config = dict(
    experts_per_token=1,
    d_expert=304,
    lr_router=0.000815,
    train_tokens=538100000,
)
Below are experts of layer 3 (counted from 0) of a mixture-of-experts language model. Rows are named down (a neuron's output weights, with its number) and show model dimensions 0-127. Each number is 50 + 15 x the weight over its row's rms, rounded and kept within 0 to 99.
Before each expert's rows: "comes before" lists some tokens at least twice as common just after its tokens as in all text. This comes from a sample of Wikipedia text that the model never trained on. Tokens count by the router's weight.

# expert 2
comes before: "\n", " The", " He", " In", " It", " first"
down0:63 41 45 40 53 44 44 43 38 20 24 45 81 33 57 57 63 07 44 74 39 46 51 44 45 38 35 49 39 82 63 44 53 55 40 55 55 43 70 39 66 54 33 44 45 41 47 56 59 28 50 88 39 62 84 64 47 29 60 41 20 50 70 49 62 72 67 43 63 59 57 50 07 59 50 17 52 27 36 60 30 59 49 65 30 54 60 84 67 26 50 42 22 56 75 36 39 51 53 73 14 65 43 10 38 36 38 42 61 72 90 57 61 63 31 47 46 54 59 65 58 54 27 35 38 37 66 50
down1:55 39 48 44 42 64 34 39 32 55 40 53 50 54 53 62 37 56 41 51 46 48 65 32 44 43 45 43 67 30 37 29 42 27 47 38 55 51 36 65 46 71 35 37 50 67 49 46 54 61 56 46 30 49 52 36 72 34 36 00 38 33 39 41 28 63 29 51 71 47 76 56 59 37 79 33 93 52 36 63 69 58 43 55 48 34 74 43 77 47 92 41 64 44 35 47 24 64 11 61 60 48 44 44 34 65 71 61 51 66 51 53 50 46 64 42 66 82 65 63 52 48 40 38 39 32 54 39
down2:63 55 55 50 49 52 27 54 47 52 58 62 59 41 13 47 36 32 45 41 52 57 52 53 25 47 57 62 49 43 52 54 58 49 42 26 62 49 50 20 38 54 55 49 41 76 55 46 55 43 32 28 47 53 27 50 84 44 49 48 62 40 35 52 67 61 68 85 43 34 30 47 52 67 50 34 48 26 43 52 43 47 47 58 59 45 19 40 63 31 70 99 50 45 70 32 37 75 88 47 59 50 53 69 52 61 38 34 44 39 36 39 44 32 68 31 39 10 70 43 33 95 45 48 29 59 73 14
down3:53 45 64 35 26 53 52 60 63 18 52 54 62 69 46 69 61 28 56 70 54 58 45 36 49 58 47 50 32 30 71 40 59 39 58 47 52 40 51 48 41 37 68 36 36 67 41 47 31 39 42 59 43 66 43 44 73 59 27 51 28 59 46 61 40 27 16 73 65 75 48 51 32 73 69 41 23 33 32 81 53 39 37 54 35 17 48 59 87 64 81 49 53 68 25 54 37 73 58 67 62 47 63 61 68 56 47 52 41 41 48 44 88 49 37 60 51 72 25 70 60 48 53 64 47 41 81 50
down4:47 60 57 54 62 69 67 66 40 34 57 61 39 61 62 44 58 50 42 45 58 33 42 36 39 54 30 39 36 51 73 54 63 38 67 65 50 63 48 72 46 50 47 37 36 54 55 47 49 46 45 86 68 68 25 77 55 42 57 55 45 57 29 62 49 57 62 56 43 42 20 45 38 65 52 51 18 35 21 52 40 85 46 82 64 55 34 33 46 27 13 48 43 60 39 50 49 40 65 15 68 25 56 58 46 45 49 61 56 32 58 53 51 43 79 61 38 59 68 50 53 52 23 41 65 42 51 50
down5:51 54 50 62 56 62 65 84 44 81 56 54 48 52 63 34 57 74 31 39 61 37 49 46 72 77 79 62 69 33 46 41 66 31 49 69 48 53 34 50 43 55 49 72 39 57 48 22 60 47 68 48 21 44 71 31 42 39 49 70 54 64 35 42 39 33 48 61 27 39 51 84 37 53 56 54 43 68 37 32 56 32 36 71 19 38 26 32 29 72 38 45 57 53 29 35 40 42 47 56 71 63 51 74 53 37 69 53 50 46 50 00 49 65 81 34 41 64 65 51 26 18 47 31 43 51 38 49
down6:37 42 71 68 52 45 42 61 43 66 71 57 38 19 47 63 42 26 49 37 53 51 41 65 70 65 52 69 61 40 16 32 19 20 28 57 39 40 70 65 51 65 51 55 46 37 48 69 63 46 21 62 67 70 37 51 50 55 59 44 64 88 65 62 55 68 48 60 62 49 32 13 45 27 64 23 65 41 64 55 58 65 73 46 46 59 43 55 56 66 54 72 31 30 43 17 39 52 34 46 55 67 47 74 62 29 35 56 56 65 20 53 57 56 56 66 40 48 35 69 33 12 23 50 49 65 55 53
down7:59 46 47 54 53 54 44 56 48 53 38 21 49 63 35 69 43 43 58 63 58 46 47 51 65 22 27 49 60 44 44 63 45 05 44 35 60 29 58 52 49 51 49 45 51 48 38 45 62 52 44 24 55 35 38 58 35 43 42 57 29 61 60 52 66 55 60 19 70 85 33 53 42 34 31 33 60 77 43 75 72 60 34 59 33 58 32 41 56 55 43 60 61 57 41 58 49 22 89 39 32 41 57 37 37 59 64 47 82 72 26 65 34 60 41 54 50 66 38 40 62 37 46 41 63 40 32 64

# expert 4
comes before: " |", " be", " years", " as", " June", "pt"
down0:21 48 49 43 55 74 68 64 52 58 49 43 55 30 41 67 37 51 60 63 77 62 45 53 46 41 48 50 50 55 65 37 60 56 74 27 63 38 53 57 45 60 43 36 35 61 56 56 67 52 21 57 53 34 65 49 20 73 30 59 58 64 51 43 36 52 33 53 51 52 46 51 59 46 42 27 66 59 78 44 56 47 65 39 40 54 71 36 47 45 50 43 41 61 51 48 51 34 52 18 75 58 40 44 77 60 76 68 76 43 51 87 70 73 64 41 44 43 64 56 69 56 42 58 57 60 46 78
down1:58 37 33 53 48 31 47 36 69 78 30 21 58 35 53 65 49 36 48 38 59 82 37 51 42 31 75 54 42 57 50 46 53 50 58 68 35 47 57 66 45 27 67 71 29 89 78 78 33 37 43 45 39 58 62 65 60 25 47 57 29 45 50 64 62 32 59 54 27 60 55 32 64 81 40 39 64 51 48 38 54 50 62 25 47 32 41 71 39 39 64 69 40 77 55 56 42 42 33 37 31 28 67 44 54 49 52 57 66 55 52 43 45 42 41 53 54 49 33 60 25 65 34 64 53 60 48 58
down2:47 69 41 86 37 62 37 59 56 41 60 66 34 48 53 61 55 59 47 56 62 55 57 49 22 55 35 56 47 38 52 56 60 48 55 71 37 70 75 34 41 42 16 42 43 65 35 33 60 51 25 67 56 50 58 35 27 65 74 69 71 64 47 47 66 20 52 80 36 62 33 31 48 42 45 46 42 40 77 56 57 55 59 88 50 53 27 15 40 52 49 26 09 48 51 43 63 74 64 84 74 40 59 71 54 46 57 47 44 51 68 33 58 32 65 35 68 30 58 84 52 68 36 52 57 52 70 53
down3:37 44 53 57 54 73 60 71 67 57 41 54 67 41 80 60 59 35 52 66 57 63 62 53 51 44 40 59 76 24 59 52 72 54 56 55 49 61 44 60 73 36 55 60 45 42 71 44 58 38 62 54 50 33 41 74 49 74 42 56 46 67 33 76 49 63 40 61 37 50 44 54 47 55 23 30 59 39 42 36 36 80 50 76 66 53 48 67 26 45 30 47 23 58 61 53 36 67 70 57 35 71 56 43 39 66 24 21 40 38 38 60 59 65 66 50 54 49 53 63 12 46 60 51 40 42 47 64
down4:52 64 34 50 57 45 55 49 51 58 67 41 30 65 34 43 63 74 56 61 54 41 66 43 53 59 66 53 53 41 46 43 56 48 54 50 23 18 78 47 48 43 47 76 58 38 75 46 12 79 53 63 42 31 70 43 70 38 49 59 44 60 61 57 61 61 49 54 48 63 43 23 42 46 60 39 78 45 48 65 57 47 44 29 41 58 32 25 46 50 69 51 56 66 49 58 45 50 56 51 54 50 65 41 63 41 33 66 66 40 49 22 52 48 46 36 44 37 56 72 75 72 49 67 67 68 30 50
down5:29 58 51 79 54 43 67 42 65 76 50 41 49 49 37 34 64 55 35 55 25 43 73 52 62 53 31 71 32 42 44 58 43 57 48 47 51 45 59 23 47 56 49 65 56 39 27 48 58 37 59 66 61 64 68 67 64 22 57 52 54 33 72 47 47 44 55 50 49 46 35 27 65 64 56 38 67 64 53 46 52 54 56 27 36 58 62 79 35 42 43 52 35 48 55 55 60 49 51 63 58 48 41 88 38 51 22 48 46 57 41 53 35 61 68 72 74 44 36 48 39 56 41 74 78 17 52 48
down6:47 47 35 40 63 15 27 47 37 30 47 35 39 54 36 43 70 52 59 54 52 73 63 29 47 64 57 39 34 43 47 30 53 55 47 41 62 41 53 44 71 54 49 65 17 33 42 46 51 30 45 46 65 37 13 34 44 52 66 53 73 53 49 61 52 58 40 41 46 66 71 55 55 34 57 63 46 70 57 30 50 56 72 51 49 58 35 05 78 50 45 63 26 40 80 50 65 45 31 51 59 66 66 63 53 55 82 51 52 53 51 19 57 06 47 37 48 36 76 45 64 54 55 67 59 36 61 44
down7:38 40 40 28 43 50 48 51 74 60 37 38 69 57 52 47 44 36 45 53 56 79 50 48 57 49 62 42 40 32 61 51 36 70 30 66 44 51 56 45 42 39 47 42 63 77 41 35 36 22 58 46 41 39 78 44 51 49 57 49 59 52 53 55 42 48 48 40 72 09 68 31 52 50 53 46 40 14 26 46 79 35 65 67 58 41 59 27 43 46 61 48 54 61 42 51 24 25 25 23 55 27 50 30 33 53 65 64 33 55 50 50 56 53 52 17 42 57 41 44 67 59 34 77 28 69 33 54

# expert 7
comes before: "\n", " ", " 0", " been", " —", " 1"
down0:18 58 54 59 42 34 54 38 48 65 57 53 40 59 54 18 77 67 37 51 27 42 52 36 64 41 64 64 26 50 49 35 51 43 35 81 63 40 60 34 08 47 71 47 73 61 26 56 70 51 47 35 54 49 65 50 41 28 53 73 74 55 48 39 63 34 64 73 72 52 47 60 28 43 43 60 54 65 57 62 52 47 62 50 63 50 57 60 18 60 61 79 53 62 47 51 64 45 53 36 36 55 43 50 61 44 72 63 37 24 68 43 46 48 35 37 63 59 52 70 57 91 71 28 58 63 22 59
down1:31 60 57 78 10 45 60 51 47 53 47 49 30 53 60 44 50 83 33 35 43 59 50 54 69 48 36 58 47 58 46 22 52 40 42 26 37 50 40 71 41 62 66 47 59 44 50 46 29 41 49 71 61 52 65 44 66 85 40 48 48 74 51 52 28 68 54 59 53 51 59 44 32 37 47 61 68 53 77 24 38 61 51 56 33 54 52 50 51 53 50 62 38 50 47 64 44 55 44 31 42 71 30 61 71 06 57 37 35 58 63 53 49 62 72 58 46 68 42 40 57 56 63 63 44 62 30 56
down2:71 53 41 69 42 59 64 44 42 58 47 51 50 17 58 11 41 59 61 25 64 65 24 63 52 70 74 49 54 58 36 52 36 73 60 54 40 67 60 57 43 55 24 40 65 59 48 74 52 48 52 54 52 83 69 46 42 48 65 35 35 60 62 40 53 36 35 49 40 52 53 38 14 50 75 32 44 58 68 64 23 55 77 57 64 11 62 49 50 80 43 59 41 58 57 26 49 41 56 20 39 08 57 42 63 37 41 53 50 69 62 41 54 63 42 39 42 42 36 43 58 50 39 77 80 46 69 60
down3:69 36 29 52 54 61 37 48 59 68 49 59 56 42 55 66 39 38 57 43 53 68 42 51 61 49 26 38 47 60 38 59 60 32 59 57 54 55 64 53 67 35 47 31 68 57 28 44 51 62 53 58 33 37 45 33 35 18 56 45 64 76 56 48 32 60 58 56 46 56 42 59 60 26 57 54 48 33 74 74 69 53 36 58 48 76 41 52 74 41 49 69 63 53 43 55 58 33 47 32 72 64 31 57 47 42 72 56 61 64 46 59 48 33 47 44 46 46 45 57 80 50 39 87 45 73 52 38
down4:64 46 55 53 63 34 39 52 38 61 46 54 45 47 45 50 66 42 48 58 33 42 63 46 72 67 32 50 39 61 45 50 62 50 39 40 74 69 53 44 64 47 59 39 55 64 79 40 55 52 65 54 49 56 49 38 75 51 33 26 45 40 50 42 79 73 78 57 39 57 54 48 30 37 48 69 25 42 58 43 73 60 63 39 33 59 48 48 38 69 48 67 41 29 36 53 24 36 46 47 49 24 63 37 46 66 65 42 35 64 67 49 47 38 56 39 37 28 64 48 63 59 53 74 47 51 33 49
down5:67 44 65 63 50 56 68 50 34 67 44 62 52 67 52 49 47 54 45 44 24 36 45 43 35 40 16 39 73 68 33 60 74 81 54 42 61 44 33 43 68 48 24 55 49 55 52 54 42 39 53 35 59 50 71 42 25 40 45 63 48 33 75 44 70 68 63 46 37 47 48 57 53 27 52 54 42 46 25 72 58 38 43 39 60 38 37 71 59 58 65 65 51 49 64 32 63 56 51 32 44 39 66 55 52 59 55 36 59 99 52 36 38 72 27 58 44 54 42 29 51 52 57 74 54 55 72 24
down6:54 50 65 41 37 51 47 50 45 56 64 58 56 60 66 53 61 46 48 62 35 63 58 48 46 56 54 53 36 41 56 55 72 78 37 19 69 59 68 62 61 66 55 38 62 59 48 48 77 50 24 53 68 70 37 55 41 61 44 59 48 28 43 43 54 40 39 75 53 39 48 59 39 39 76 55 32 24 54 38 35 48 53 39 48 77 55 56 59 40 26 75 57 30 52 63 47 75 47 50 28 38 50 49 67 49 52 58 56 61 72 77 33 44 20 40 52 72 53 33 50 50 61 11 63 53 62 48
down7:42 54 39 56 54 59 44 49 56 62 59 38 26 63 42 80 67 65 49 39 47 57 57 53 39 54 42 50 65 64 55 51 47 59 49 44 50 31 40 46 42 47 40 35 35 77 41 37 64 79 65 57 30 69 52 52 57 60 48 40 45 22 36 28 41 38 65 34 62 44 82 70 29 65 57 53 11 52 38 52 31 28 48 77 87 64 61 79 41 66 73 51 45 44 39 48 59 39 49 30 40 57 58 49 55 77 57 70 37 30 39 38 52 49 60 90 23 71 50 58 61 64 22 57 65 38 54 32